config.yaml
d_model: 192
experts_per_token: 4
d_expert: 80
moe_layers: [0, 1, 2, 3, 4, 5, 6, 7]
balance_loss: 0.000569
lr_router: 0.000867
extras: ["capped logits"]
optimizer: "muon_variant"
schedule: "wsd"
final_lr_fraction: 0.0
Below are experts of layer 4 (counted from 0) of a mixture-of-experts language model. Rows are named router (the router's row for the expert), gate (a neuron's input weights, with its number), up (a neuron's input weights, with its number), down (a neuron's output weights, with its number) and show model dimensions 0-191. Each number is 128 + 24 x the weight over its row's rms, rounded and kept within 0 to 255. Numbers have three digits each.
Before each expert's rows: a language model's description of what the expert responds to. This comes from a sample of Wikipedia text that the model never trained on.

# expert 44
It responds to: Year final digits. Last digit of a four-digit year after its first three digits, as in 1941, 2018, 1744, plus following commas and month names.
router:121132155151116137102122124111085163104123111136117143128150159150083105120143126136158124125122136091173155171138111107141147126090105130122131118132062144117123090067139139171158127109085146122168079168102133113178130144124143125168118152121123147129088139109132152136127082108135120120103105106149163149112131163097120129125125117148099138074112109149141114144104155159109150106187125109087174120113145139152156150102123115156151111078123147119095134129166099101109108118097115107155149135104173129130141148155074145109084117133114140121118135147092109182134131154121127135
gate3:124160137134110099153165114127135123156112131103166134126150132126126110142154103145149160113159148159131119082120124154128189099113093130093137158141115129142140124113139173153129115117128145104117120161114129125170153160141158127135120190132150116136141105145138095117180085118130120111139100138136117113158139130132124126106168140156165195115120132139102074126133154101187131131131086186130141134113139144141182122096181105138179117123110143134066112180158126116137120166120104123179112155137109110154148128129151150122104093129162139158130154136143159164122130129134090121
up3:137126120136126155099110130096122174111167144150060107106073115138124173156127118133144134120122134156139122178139110129155144100131146138125127144126116116141051132101120110068140092118168122154112108084128095137133130126130124059159180134144115116123136159085128168123108159145105147139118117127093108113122127135090104127152129117120113086124070148099143143106115126128151100134159181118092135160147138116114113124142120133109132158165115136153146182133139161150130109065128146158102146151093130108139139153144122125119150127109127135091114104122103131076103130112103146154
down3:121096100112124094111100149145147074094081163129144124193105113118105120154191161150113118148156102085107172128066169118125099122171107142142111119128125124152178108139110119149119181159151166139120170133144150144113114094120110137130137103107100138167127129115105152074104134133183163116116140148132112162107145120156114142116102088111059100119128113152119128124116121192122139080128127113154126105127164134134108136116125125096135140098165131130103106104101118108132132100108150130122113134144126134153147094136111112106138145122127136124152148090153149085122126126125121140
gate4:142118113169119123118171156135115105135147159136097149133131111111116146148089166155088146135094148142110178150149140111127125122150123148129145143117165136141115114127115128106119103119124130111092138125116174162135106119085123159112117123154151169079129110112091132167140161139148151087123144135144113162128164159141124175069088130123076157132137127144126154139091132094129118122164146124071120109112160187120149114131155088101143117099089130087127138144157109102112107138158139136145172116174132117115167101120114132137145107112132204073100112143127105137132116152138157128
up4:135144131073121125176140109110098138126130095087148134147127140132159135169117101109188140118147134123149115073116129161116156102097119108130147133128122109111148123122130103127148142152102167143152109137126095112097113052133095114139109115138112097166081153158165132095156117117089121130134141139096132128144165161137107158159140151146198124155154075120136109089142124182154138153103145158163122150133124107151087084118107143125126116109134151116141138112151110167132106116142129114108122145132127181132095151122151136117167140137122093134158152121106091109164153127106079126
down4:142115143162103113161132121150097172109111139156105153103107126119150137113121151130099126147123150110163152149136075169115077127126134132096102135085138165142133069139116154106130094159134150157086132145128103121148106161116094108136178107159136186091169165118123117142163136139143133149138145131159125115115098093164108126139097116130114103114063148134092162108124141106104112077115151101077167114136127143092132132122127143125121126127117147138132117136091112118103103127140145137074163156158148128133172109091138085102111115123109158123101135135121130150084121086154102119
gate5:114157151123132129118081118122119138174128093133132123152111120119106131097136134133062100139146127114127144118088135161133122133128112159156085123070133086117116149146120084108102121130134159111113172123096114119143133146114151138096167141150151120149097147136163111147123123120137120124122142122129125112112109106080145158154113136067153127084084141123150118147142121145111118112097108164123145070105107179155147148097136125121112120119107130110115130137114172128096104160133097104131130198098162153087113165146160152119092113123116080139096105147145113084105129140166076092
up5:119133146138130101168060145114120103167135128112108126130111117097081131135116089139094167133132123117121116153129092141150191141137097170145125136117141114130118084136132111105113154152113157137131136128139117155177148117122157148102134144109127131138142153153157154118106138128101142102148130129120127103138101154088101136142123118101153140087106098132165111141147122117164125128097106115124112132146071178174135157068188150127144101109143148141114125144124141105118139084143145121161112137109132157116153125163196107135129122151145134139123112144118099053128100129128060082
down5:105163160126114141165149087104182105103136142135102110127118102176108075149147129135152167105136139102088196115152121091094119122104162119134134076103091149154144143135137137147115129065128158123119111118122109150120122106163128154153119130115132117155073113090073115125138137117104129157150101149129132137135174119136161127151110139141116131126145157174110154130135098100161106170100124131104138117131113132119141136071115132137091101133144115086089158080123146138110097105093131094172124125143156133130092104097114149108104082143156124127118146116113122113112134134157106137
gate6:085133151122135153157125151098170109085144151070139138127150096154147150157142127157144156123162102100116125093154113121122167116110112142090132144142087145136157096106122131090135138131138081136131090133122092152130162153134128106151111098113160111135093106131130123121092120126104129081114109152145138159158141157101115106151113145118131087088140101154104088110149139096147109138145165130114126145127126120184142098162151079131137063094145150155104117156126084121147128097163141113161122158119084150148145135143113132118122090130180161161098156159127119126143172129120134150
up6:082120154159147169128117125094172112104124136128134148115123074156171129137151110156132155135120118104108155119151122147117164144112114137125141134130071122151143088114134148096146141161151105124117143127095119112159155135130132100133131096106147120144115114126118112127098118139111129073122111128131152204127172148111123094155121151120138094077142133134108082132156166113126116121165143133119129125126141111169146090134177112124158065102122113136124122141140075112158133112140098100155154142113131126170127132146154133138103057159172136176113135123121075136119186103126128145
down6:159129119174119114139120143102133145098108134101082109134139106105105138130115151100090084121141148135135128187105151121091110128147109138136125099113152111117111134144129085119148158126105142136156133121121114180167165123153135157095133130160114165150147147165119128131133104120124156134149133099157147094097150137108133121131135077120132108170134132130138155139140098111107107152138098101136092146143160073085157156134060137120117155169087136150151152171128164106147113130139103119155100170089132097129173164147126119140094123133119094093122073124096079147120122097115150110
gate7:171147123128136132116174103105111193144117121121131127124177134120145083135111152131158104146122140128128137156134124130110106122160102133138122126132110125123112097124101168176129086108120168137140078137130120114124139128127142056164153148141116152154120150123187100123153114111082109123144124127137200143119107168146107166102129121166114082105106085163128087127181148169118158133144076136148161121168132114162104124102128127136092131131127162123124147119157147101160114101141102104125171115119155130109113152111093106137161152150115097150119169121129103110132126096138116117
up7:169151140117102120116167109107116153109144130128138192116191128134126076129111140125134121123082143133132153140145118158097140172167090136127109069110111138142177090098130165147117147126092119171154112145150159135184103129114179151120143111111106139112116116118143109146121174153069117092140105092145166137103165138135125143101129110129059149090151110141126119120107128148113116136136084113114144150113151076099153114139143137137134131103101103139147140140147111134146110111114127107162151106081150135141181171115113126156108162134136116134130152122145109111116154122117153118
down7:106140115152140118145118090083132146122132141146153128149089124156129178117145110119070110127114129110120107088130112156175086120112129103109096160109159054136095095100130096107149127166157119160135117152109119121116143143113103191142114143154143096103151154125156125110134139142158123156129140109167092104164115119138146140125127111152098089133099113156170137123108127146169145107115168105173118122136117113164103161129092123153146148131101107139157092141117154096083115131183115146113117134108109122171115125106150173143115155120139155163126094137117127131149152131119072105
gate8:125134084125136144072146123133151107120156112138097101133132114147096131180142116137108138109110125086132156150123064105122113141120155106125129152145125108133138105091157130167107098122121175122142118151113146181139113136108161061111151162133106161113136148116137154111087154121141100132114147093089126188138140150112112122124115118127124125090133109128164125144111211137172085106120128136110175110082104111125138175106128131129085096087133152122060121098128135105120082125116108138139144134116135158117111148129106133116125119125163129128152149105107090107097128123099147133
up8:138130084121145141085149136140143099144140109166114114108135147144118111154161179137143121113122163123127147144109103119128115148125140103149116145145130114100126103128160139148127098140128178111169125144137172130146124112125133056162138150122129164155131160114142145107121120109145110117161138108121171176125103171161124148123116100164198114117139097125142114142147156125132106117146140130159161101129137131129095148111135164128099111108116169103040100101125159086138160150091103134128159128131137114124093152168117149094159114121106088128144134086127111097088163105075113118
down8:157126116117090138134158121095163167143127106104160149142183152183184103134086132125088100145166133158136110101145158146095098158159140128133111127159120136160132108098125109118138118126116105102162104121151099095089111088180107135122123138129131159064108128105156123150145100169105143177079144116109121105129091140139112149094156142136116117135120080096153135179104085162163133145145107130129126121076104114098114110135147090128142124124132100143116149115145119169106149119129118148114161129099107125137121122090155098104123160100146146144124131169121117145117138137154129137
gate9:156178137133088114079122151139141161137138147120137139128138124119138178124143099186114130157156102139148134123118147112127117091104117139128121111128104110119089086141136115112147124081136124135151167165108122125176141089138143113132097114129167131109108150114102121157069131113159108145105129127171143133105132093129133129139154138114165149100143102115091089110164143116148159088150137126122104134138121127145141090164174118131131110163155092140089135125133159145139168130148151155128141142127170111119115145111147139176156116119130159086130150139100161036156110125182122095
up9:105081071110130137132108085133122085116129104151114138095122147136140110110144157096137129080141150117107120128142129149139078171128133119126163108116164143163181123101113118131130137163125116148090115103137135128077136142145098141091168115102123129111115102156154143103156102126101150125178113139115134114119101153131135092125138113128083132122134151138112168133063069122115097161080117136107138122113113142094100155113091118123103141088107139140164102141100122145107056135110097133149103110147081139139139142125119112087111127141131108140151132099152127180114120125070119121
down9:099171107077162109144151115109114122154127082095123150129133139100128103135086132114150117094125113127124136100112111116114112167171106128126093117162133123153100172093074137099126173147109106112132154089098116127142149132105096141112117127134142110134135124091134136135158155102081132113184133097136123129146124113149101151154092130145154125120128107132116103181099131133117114106151135108105185142179122113162121151098126130133109097129151158111086185138135112113126177137127157140181131147143135076130170120119125141156100135132132061113100123093098122136167119127123128091

# expert 60
It responds to: Word endings after initial consonant. The piece right after a word's first letter in ordinary nouns, usually before of or and, such as h-ec-tares, her-d, p-inch.
router:200112182104140140113124123128075138083142127147148164093159086139139134183129128092145091129142145125126113148149117127143149103086082137094120102145106132138106128102139114111148160144125160148137135132131095123136115151129149117130114091159137150130120121116153142119117102157123077129106137130139075143137171154113099139099146112125131171105083118145140123122114160163118170123131110111121144160135132202125136190144147093193122094097157122125089133135155119146154115184116109133154124138120157169143114094108137151154110120122153120113137120101137125133151098147137116096
gate8:133166163112131112118126112132138132090155107140130146102170135139116136136147080128113090108151148125111156151130115125097131097088136094158147120113130174124126133116088131122104089166168127114064139167145139179196147130117086113099148132128067159115134127131154126122120124133111108146108137140158116117131117127119136135156151135156113158106067105133186133148174136107118134157141157141152084154152162131154098117116125138117081163114160077131089100128127139144140119153166123140150138168156131105106104169145130123139083126123127135083138126134109154123078136149144111133
up8:093117124149111119124140143152121084137136122138151104108157130116145132135124137136127129116134153127131095103087140135117129057131095063155153130085121131122110120125140138133154133136137103102116156142109135134114093155106173112122099119085120162100097116159153099111124132137102151115100099181170150099122118165160118159091135080142148120105135123108209135097138110174133142104147125082140152114115128115096093138121118104120164111149133116178123119132130114098085110165159132136125176162142139177146114118138136127137102121125152082156126072128119112133070139147096138117
down8:108140155123105113123144135107111129108133164156099109118121098098104153135118166105138119147126117130154143116107142152106133137116140099069108152111089151097110117106179122096144127124136110158131116128102134127165095112160164105106121176102140165114101145153145123113143148140143177165148145124155135134119128184100110166173146145132139110142124114128137092093127136154152107142134114144093177104126147128073133113104124132107128115113154120147085148148135107080179109096118181203095155140151101090141140181165143141131161113109108147129093119125119149150144155109154139150
gate9:140157110161129116107107157126101191127154120126165142121151126142132140107119101128148145134115164160168097141111148146145132117121119136161096124182101181136117159129080122061103163152120121125091146133130115126144110136146163157121128149131161139143126106146141055111102104091108131155106152149147142131142130199124111133165131112164129119113070153163098135123179122127125122144122176172111163131112125157125134120079127115148115112121081149093103110133122141110165147127124133128105098136132097152134138163143129152119115123104142129114100089116152103103153081131087105136
up9:212120077128116099127123126101141133111141079150134086117111158125126120114102107091155090153114141110170117108165136136143160125130074139125185099167125167154115137100130154127112138130129126161139113117135114116098155162138178137125124122124123112181095134151099058127126119102111125140103134111146092133093125153175114124117137100140123171129083124125138154108161125157140137149113106123108106136109165108128113081130146122107096149118146145134134101118123082128153140117131113170081081133141126148092118115107118157100078114108113131104117127099110117107165122162100134109
down9:115109115133143153116107087080105103149144129121136169116153132142138125151130157149128168137152097146082153144151074102170101136110108148155082152073172095120148112133187126140094096154129124095090140154173101147119136176106113134154174106136131137117156147098108095104116136121158090139131082131121104101082092098151111113111167129075190154125148139111145129125148144142133128134127148098116134127136125135111140125127094107116163123105117090124117148127090142119111084108110128151143140122117118112116152125163127118128144145116153097142174110136144128151171130101150169151
gate10:134165132118150094179132185113136133130154166158118095139136090143129119143108145131127133185121119173128091166161076103142139148128098135159108090127081152088125120116165140171164084107112092104127125135170112102110097120104140134132144101131175148139140097153114146157113120115140098161108144180098108162149129118124138115089124137117128133132084131153151131121123128159118127132098097111088162187120126137155121122094096102156112127126142129113134107104095100126094165119128151149131116136101087146122116143107144133124115137096127162124159179091173128130130153105138148152
up10:149083143160112117127142135143133125151105094106146139125128173141165122133175120124108147093102116108114149115122142121120146100123160122098110122102147114163135120129107104134091119099136155151111128147097156124151170151162123125094097113086096113123120180107144074091132122126084138057109105094143178106105111147102125111147174147121135100149128136094107126105180109116126086156145180111145088079112139134141109136144146075128131150152104170154111119167119159141163111145126111141124110074148116129139110119130092128105137094113109066138136117153103135136114124112126125107
down10:129126153141134140122116135132139149146138116161129078134109120130113141133191127111091067138175127097099097137126147125156178108145113131146125128139170152105139113103134121152148111138116142118108122149117111090107122151135169114104126164138077112092122123083080115128149111147098119157149152111127099141099130119155130102154117100188145134123152078109126135126095148135144129095162182105120127178139182112123124134136104130152166119113129125127126129135109111101122116144142087121119126130143124162132145097150126098104157088162111139168107114138058153182146157141108092074
gate11:137102153114111151105150122130096116108136163155154149198145138167097143149137098112146114164168176109110083111141135167122124110141146118121118137119114119127106114111125139128122160103144104152148119126084089173086154052134144158147110103132114144138133130158164132134118142154119122168095137092156136159170154098085127108103117137131148127117118116118093107137113095154108124151154084100131119136138135132127119111128101171158135143124118148158092138146138192090129159129126100154100124110098112122127138194138131182129107108101107108149129161120099148133121096142169134097
up11:179107125114130110122152152108078134137099130144116160112141132111106115126142137111147097085104125080098115111124128140107155118111137147141068106169122123158128152111152111119105116117109135121100177131169138138144135157110078133127083124129160136155147119107098090129123139149119144119133098115164100091144084143117126124157093139149102118078170116085118123111163100167134111159112094115136181116177149163127102129117140148141130102104122135102081086118097131172118152128166079116112104151081119094145135176125115111099128153157137113134144168151124132149127122157157122097
down11:171122144129143082113167125146136132133082129147092124135130139119161137170131113143119132200101141143112181086127137147078136135137129107138155109164086171130139125133121136121070122132186141127149164133112113158162144142144139175107167125147124121109124136133138089072124146078122097160133129120108080152117108104111148164141132159195089128094127109131143151144150135110129107142097137130121114099129147132134113154149082119152148101157133092116102118098131121130181094125127133154156128108130102105111173136122096144124117166114111142111097109123132124113120185104132126117
gate12:146087120139161126111097148130102126133091152136150152101158093117136150157122130121103158118123130140110115156173135124168124109062097151063096120134149125144182127125146118166098136122084136118149129143132114150155096085130127155146092138133133116160106123121154113106161085137106118117124136148138130159161123148089107113110125117130110146114126166147081090122113136128157119130122110125097125130117131179133082160154127134077083123124124112159127130084193123110134144137068126160154125183146122110141136101062148140162118123122127115076091121125130148141114126102114123109
up12:128098159111122089128116084120144119111122127152132173152122120111149104156132112152095160139108151125138166137167140149168131125113134101183123143105145112140145145139142121123097126185118158148144142119140100113121067110132170151151097109145111054126126131061168159157160138169130120093090120125133131136150145151125088134103113116156067152161084117181109103145165118139127111129126151119102117125130120160149105106135096122163074114136102116140090096083139122116136180169118096149127117138137090115121120145118141130111133110116115110119125103126128160139132119163126108152
down12:128152147107151174128109105135143145160153164134090109128125150116139128126137159110118112127106150115135142151146155134126135157126185131152110085157153138132127160104135125153097153131132089153100146160088172176106098123160099057112119126085110140116145131153132133120130151115129127160113157121150154079119115119152165083145073129116152130151135104112165132114144120109111171093152140067153128129154136121111122137106171130139119157114167131132142108161087113127120126096110097095167083125132110131109116135192109089112179108158116149139138166115125132131092114126117158128
gate13:117111158126080125130126109162125127157119186108123125109190107167099094128124160180116161164132130099111109142193123159172093123102102141070134115145147110101144121103105153116100136135115134081081137123132160116116089132128137115144122136140159162145102158098157135129126145119127102137103130125117138085121124115134100135133149121111091113133095095145112149138148097142117097112085124098170144080147152144140139073120122099135113135074166127125132149141131141181167133124126112105127127140137155133161123158119141162123139108154142098131116152173118125113119075126180108129
up13:133167182105118126128168113113154111130122117146146130139146128119135164141133155097166196148132163101135149142153114126133141110081130128096130100155154139094123109136120136104111131128111143098150123110159130119116106168103151096170114094155142106148137121086117165130146148114111127095111075120167113095177146131139139137118173136127141122127126113138189166139145131151121117129114109125133132130122136175171130137130101120128117157116143131110123158105150115171187175129097155153155144157131170185157144130112142152135113163159154107087115113182163085131085116111140140105
down13:135139103108124126086133110146123128175145143115151160101076135106121138134126098143096183128164109136131150144133127148168107120118106129168067142179146130120148137109132123143207132121102145140112145099140119131162117099086123122157144143096113082151139106126173137158135134107120171123113116193143110132121145080146143103103113153157151121128127126165100114094155136146116125136139153098188095126165151129165133156108139120144129131117110109108148160131134144090103117104142091139140152123082117148128153069118122119144186120106132121108105117112113119151135083157163138118
gate14:082100132118145164152127112157129078105085117126123166110111149119134101127159164134119139139129150136136115126111120073146161102158145156114103119100157140106129116114117161151122170113118167129102121126113118112145138154145110138125112114148115142106151103111132142104135116128150073199144137138108065095095137113148145135116082169124174128099133124105085144118134098123135129117136120173087085143115149127117118180141105099167117133139142091132096099079140172144111145105123086157116093136125188163152119101144114175121149138168138103145117138115166134129108111133103128117
up14:147101119129158084129179106147087140132105126148089128127162136143125096155103122139123111175128093113129121134125123089175140097142123091137172114113109134153144121164114091158142111099165111109142142115130166131164112126132133160148167110113147130142111114155144111160156162138139114090137143168125138127117124146127116142163153100127137161175147158116117109089101121107113105126071134089167128144205106095150161154146115133115121148125105139114121177161105152141155179150096130129136136103163114088096111138127132140121121099144134132121131131182155165157152116097136172100
down14:115140119137117134102159090143152118111134113139095108175165122099150163108102123156174137131187149123138139153116129096113137121072081164152089131160114094125135104140152092138123142140125115139116156121099122190111108150125115107107124152098098107101138125103166128129110125130127134130120157134155124132151133123189121109108120109143140120108116118145163160120145177151137093067139128184112128143126183107114129095125117107127085107139150131125143121133133168173087136126103131166132088075091097129168140134163142153138174124160091132116124110087136148139119108102130130156

# expert 20
It responds to: Plural and verb endings. Word-final endings like s, ers, ed, ing, acks on nouns and verbs in running prose, as in swirls, sweeps, barracks, overwhelming.
router:168065179127112095117139135103117155078095123142141116118163083169114133152117128108109126131120146090123131144145121142165119134123127066115124121099122131150111100107141118157126128155123130130101119157154151099150085151125124130149103176147138142156131087122109168125122086102128128135116128111147118145157163142117130152139143100124096103100155109176132161146148128138099167101124119098136150097132115152138138138136127087163094114066130141116098156137101096117114141141076164116113114129120160158133128112165109156171102147164122111145142172082148080163165091128116117128
gate1:180108137142138112125136133103169166116159165114156138102088122142116141137088139106102120099082139132128138137159136102117110125144117098157121130141138162133136061133095141119124161158134142127145157134162144119116108140149117151128100157148153126129137122171110117130156173107116141134151148123103137120140100099115144163158103149110115164130158145123122115129119158133120136098041148134161127133121093125144094122182169138156137108095141103172126136110105165130128129127081144114073134184111162131116125112127065112149152139135101123145143124116116114145159135165167137196
up1:105111143165179153126133168163122126141120099134106102153128122089155142108157141157143122159155149119119117090089163157128143131099117156109172100089118114146111158126162119134137094092072126129131115108100122122123161124116164125131132079146134130149120150092154145082124096154145129180129143156154121161128156125163123103144140102159130127121112147182142138126106121120124119131153163163082128162132144135104145156106085117121140116179092136139156177175143131166163149106098147162141129089163117154156142103084131121066138141140131119125140116140140145122117147096103135105
down1:122136157116070097121141144105123184130142150118134105132177135140192133116147133141126106120130132181119108145134099101164164121102066121143135138130127128102116091128097138137147098169135126102122118121130120097115160133107130087156120131147117126113154134131114140153137140077129093082097171140155142130148145141117107120157161108119127096126105142098077118136136173086174085142148152143170107130092098108136106115103164102128112137117160145108129152117104135121117160153093145137108136139076156101138103097094156129118076138117107098094099095096151135128163125147119164125
gate2:125110157111096142130159125115159120110107131160105104132128099124160106135139136133079131136155153107111105123133117162140130075131163075126167157091150071142110093120119138172100093097137128128136109117143120119145111160109137130183116145159131122143109120157110192152113114118152078129136157108125099133145160148148119125153152124154140102120148126130149171131106181098089127120121091113133077108124142159114104094132119123166151117112108133139099087165098152094126098129137137094111132145122115176110133121125121118075085095101139060132113126103121078112152127115126108119
up2:149129125106106140161090127113120100129128122142120065113097129115082104078119159148140141133153148105132112167141124144137101111143134143108109127151141120126130150142138108109115132091096131096135155119144151132080139162112073134148140073139109072136121117115152128101168147135126121093144155140135108091121126118115161128097131128144154143124121098101078104099094149141102139155120122144078124113159109126090159141142098184122131158118137127133107135128150131126108099145128159110135167151129110121118100162117112124101133118139069094080143053134086211117132112137119144117
down2:122115118142097111111120129135156091140141108170136153144112077129147107085137111153155181210151132098133085120131101130118127088114110173133162166171100124105122139120126059115122110100115147120134097132144181145108160183121136132122151107107108096164085133153118146134089165128149105123130122143127113074162110148152112160129100128135131130102112150120132156162146084116131139116100100149108105103138147139115149150135141146119151156126176136126099156148110104130109112118121157117106115133155142084127124136096114160104106152154138117100136142129090134124126090102072122107
gate3:182093141063115125123143123130121122106135144109171109131091092146110146109197149110159120115080128130186082061138138107189089152139134142121089159159158127150098157128155133150134145164118117143120117117149132131134097113163085151148154075128092116125134132124103146133132101105140149094152131123098107144123134107155135111187144121124127116131128108096161149107135116109141138114116115142141148129164128111113142149126146102155098151061135132115119149139123132143093148102121111154120113138112164160126139103121067165118102082156109125117121145122122133108113107149128158119
up3:144148104174128161153106110147154110132136116142128137110118160144160115160118093168096166156100167140147134145144099131118135134137097116160143121178124077101133086125141086165103159094113080119122150168119099148076135175084117118139128138093131122119151121124135123072084100146146107148128130149159125148134132153121160086132109114128108141077146136093135124149102109142123160124121143120118119150129122124101115077104122153119137074129158132135101085130137109115110129090140092130174175142127087133160117161113146168152131121117146130118165148149124150118106184150105118111
down3:099138111096133144113116188165130100114165162130160139181088108121130149153156162137099133091165153114131104091158146111098146170110116141089084113191125122108134122124139136111145163126143092088152135116115123144146169157139134140101138095105116145093153148145091166121105121160092117168123131120146126106170151174128125138153103123146120126095110143135146132112103153131142165088073088111142118123138136111139134113118133095117132158115112142149096132123146135162121122128140122134138127191085135109130105152124087129128178147124142096080113144143147174109127115151122143086
gate4:116107130125110163117130148151114128146121122102143095166136143133147120175128140165133133107112104156145124141142084133166124123137123069109130111114100113140118133134141134136155110109110106128076152108148147110166125056099177116146149152147149124126116177145149131160159057083167157145132087097163124159106153115115095126100124150098131126127156171150093138111118107146122138109111107109105116076150127101117187148103111132123131129094114138095115127127105102142130089121112090125140130168108150128132123112105065125121155163132093091120155113120134107142116090127109154173
up4:155093128123115173113159105149113155170125120149119140127142177127134175164159086130106146100144110159194101108141108105143134133095097107110109113105091103115137126152132106095128132077132146126142163154156081140098102135145141110109122163076135122123125091112140123163116140110083192148052089111140163128153086111094135100173102142100155126135116121123153122112136124140146129142103122131139154099128107150169112143122140142134128126161104124122146126144148130156128141109100119158137143116090136130118151094126117136116212088138136149146127134143160115126119160118135106124
down4:170176097118135159207174156151130141124120145136129114127088143090099155139161161108176115127164119152143118157127174180080176077115107144104134131147124139105147082143093128099141180127154137149128146119079111181126121080084115137138123122085088115138111092136132164148126107111129121114138132125089117114115128126125126139141153140123140078123120128096133119120134124104130132127139086161128125137132120119109133151131133117140120107078118100134163122116135106099114120130148071108106127142110121103133098188161109124154126116116102137130147125121160119109166093102116133162
gate5:098105138132113098100128113138119130127142140134116137138124106130083131186142154173099116139101120100149128128109127114146098104123148131157110148183172144127087141122128159127125099109133112106125126195105143099161170100170088148136138136160137154128134082175115130124094135117122156139136157118130102127143119143150108136132162156135121121181128134116116132171130102181136099149101095112140132157143172106101089135127152148150115144126113156097081088110126134139070129139130125118155133156132163138146132101193086092130064122134159096127130121122121099087137129162089139124
up5:161122084122144135127100152157154118128106146111169103118128131132146110091135092097139133034138148160158114147091099146119109130156110108153147125093105128075155126141127112120124128159101152145077103115137144161100113126105131107136117143091159113124145155095160125101124103110180106146102102121147106133087126140122111119113092094092157098104138123117150137122089132127119147127131176163104115116115103129162175136095109142122152105161165093157112153153145111140132132120109123156106147148116089081101124161106158167129120135119128162154155166138092145118121116094173141118
down5:136110138163099176101177076130151135161138140135115134161114104160103129146126140101087094158130087104114093130110085162183146101091140151094131142163132157135145142091091129130154146128104145129142114120109144125118145152147161076106130091104137143111130127101109143117117113150131138108111093164143150085161154127147190122111148180130097084173145153122099142100143156134115178120122116114113135125136159139149099146123145136143153135101102160117118091088164161119114159124119142159134133131069152136156102102112100112151152132155130112099122147150135099126144143151104110117
gate6:126124151150153166116118122129124144130121136121112126142131157170075104118118111108117089111124140122113138114134111144109121110148147104106161154126098102132133097116106075091085125164129132109147130139104112141149142145106070109127107106109104145137117127168133105162134091140135120125160113093122105170160146111117129164103144133119126122122141177129161152110132123150089170129121127115150142171147169149119127118143117127153074156086181171152074130136128110126126164137121125134080077097106154110099146151106138126149069136177122103144128130131086100159105080171078133148
up6:133153126093178177126140123141140124130142114109137117140178105169097078096121125108120153144140182119135129135102109104153115133127158100098155132136087138124111124157134119119116111136184112120114102138112126129130123119110108148150076093110138124101115127135089137124115132182148134147153105134127134147120136135111133157117103129130076126124136161140123120123171162138124184132131131116130084189154100150120153121115092119086073151098105143155115115128145107132156149123138141125112108116121167079115154146084136092133112182195103125169155145139129138109165080177115142142
down6:100168135176157135164136108154172125119107125101112130093112184132108147122132075178101134133138146104094159108129107139128152104112137098119096094122181134146121142157118129144161112107099123129144160131124103110108171093152116101137094176163108114130107106156146113166107112120112149145145144107142126160176134120112144136120132097141154183114122126173098132135135105112114099121110146114144157154129115148130152140091078139123162145154079102120125141122152081094149117119121157112160083128139134052130116120148133160135124114117126067136168110114131131141099124156143142114
gate7:173117108113128147110099173126137135099116116143110122071082079130110156151068116142109138156121170074152128129123129133132115117139139102125091140170143131140126136147178094140137122126122123185116141130091148144131097147143145123121102164123120136129111085099126103134115104120118143145103132141127100147117136140134108131123164140130096143151155156138132135142126130127103141107127139145131129136111112126141115164094166148215104144082195134158125116147155103118158115110100150165110083123136113156121123117185112150139156112096125179095088117112115111137182150130084112110
up7:115153167149141126090101118163132124146154099133161100131150159113151132127135112134098181181104154118125103112165079110159149104134114131106182133145128147172116120160114133131138166139122126115115117135134106164121148106090142111093158113117121121147102116136134144130115105134205146117140109133121126127131104109113128112194130146131132151093105092101116162149116161113121093114148162117158128143132144117154127139149133070117094151155091142171128125122190126097115184135119110151141159121086134117123158124131129109170142124149139109143159081159167096099154116083134126154
down7:112118129108096124123140174159156127077108154101162124180139105077100123139135106171155128131072140157078088101141121168124158143147102098143174129127088115127151126093162147109102108136138091169094118141107146134142107101104137131128129147127097074129140145107099102097095106136121171129150132183118153102127128150082115087120143144094068118149147178156104134067129137134167134126107132101149122132154138143104127110115132120143094143137098144124117121120103131164138106119091140160095101102127116132153125161144145146092109127137130089111115111126142135091137139135126133118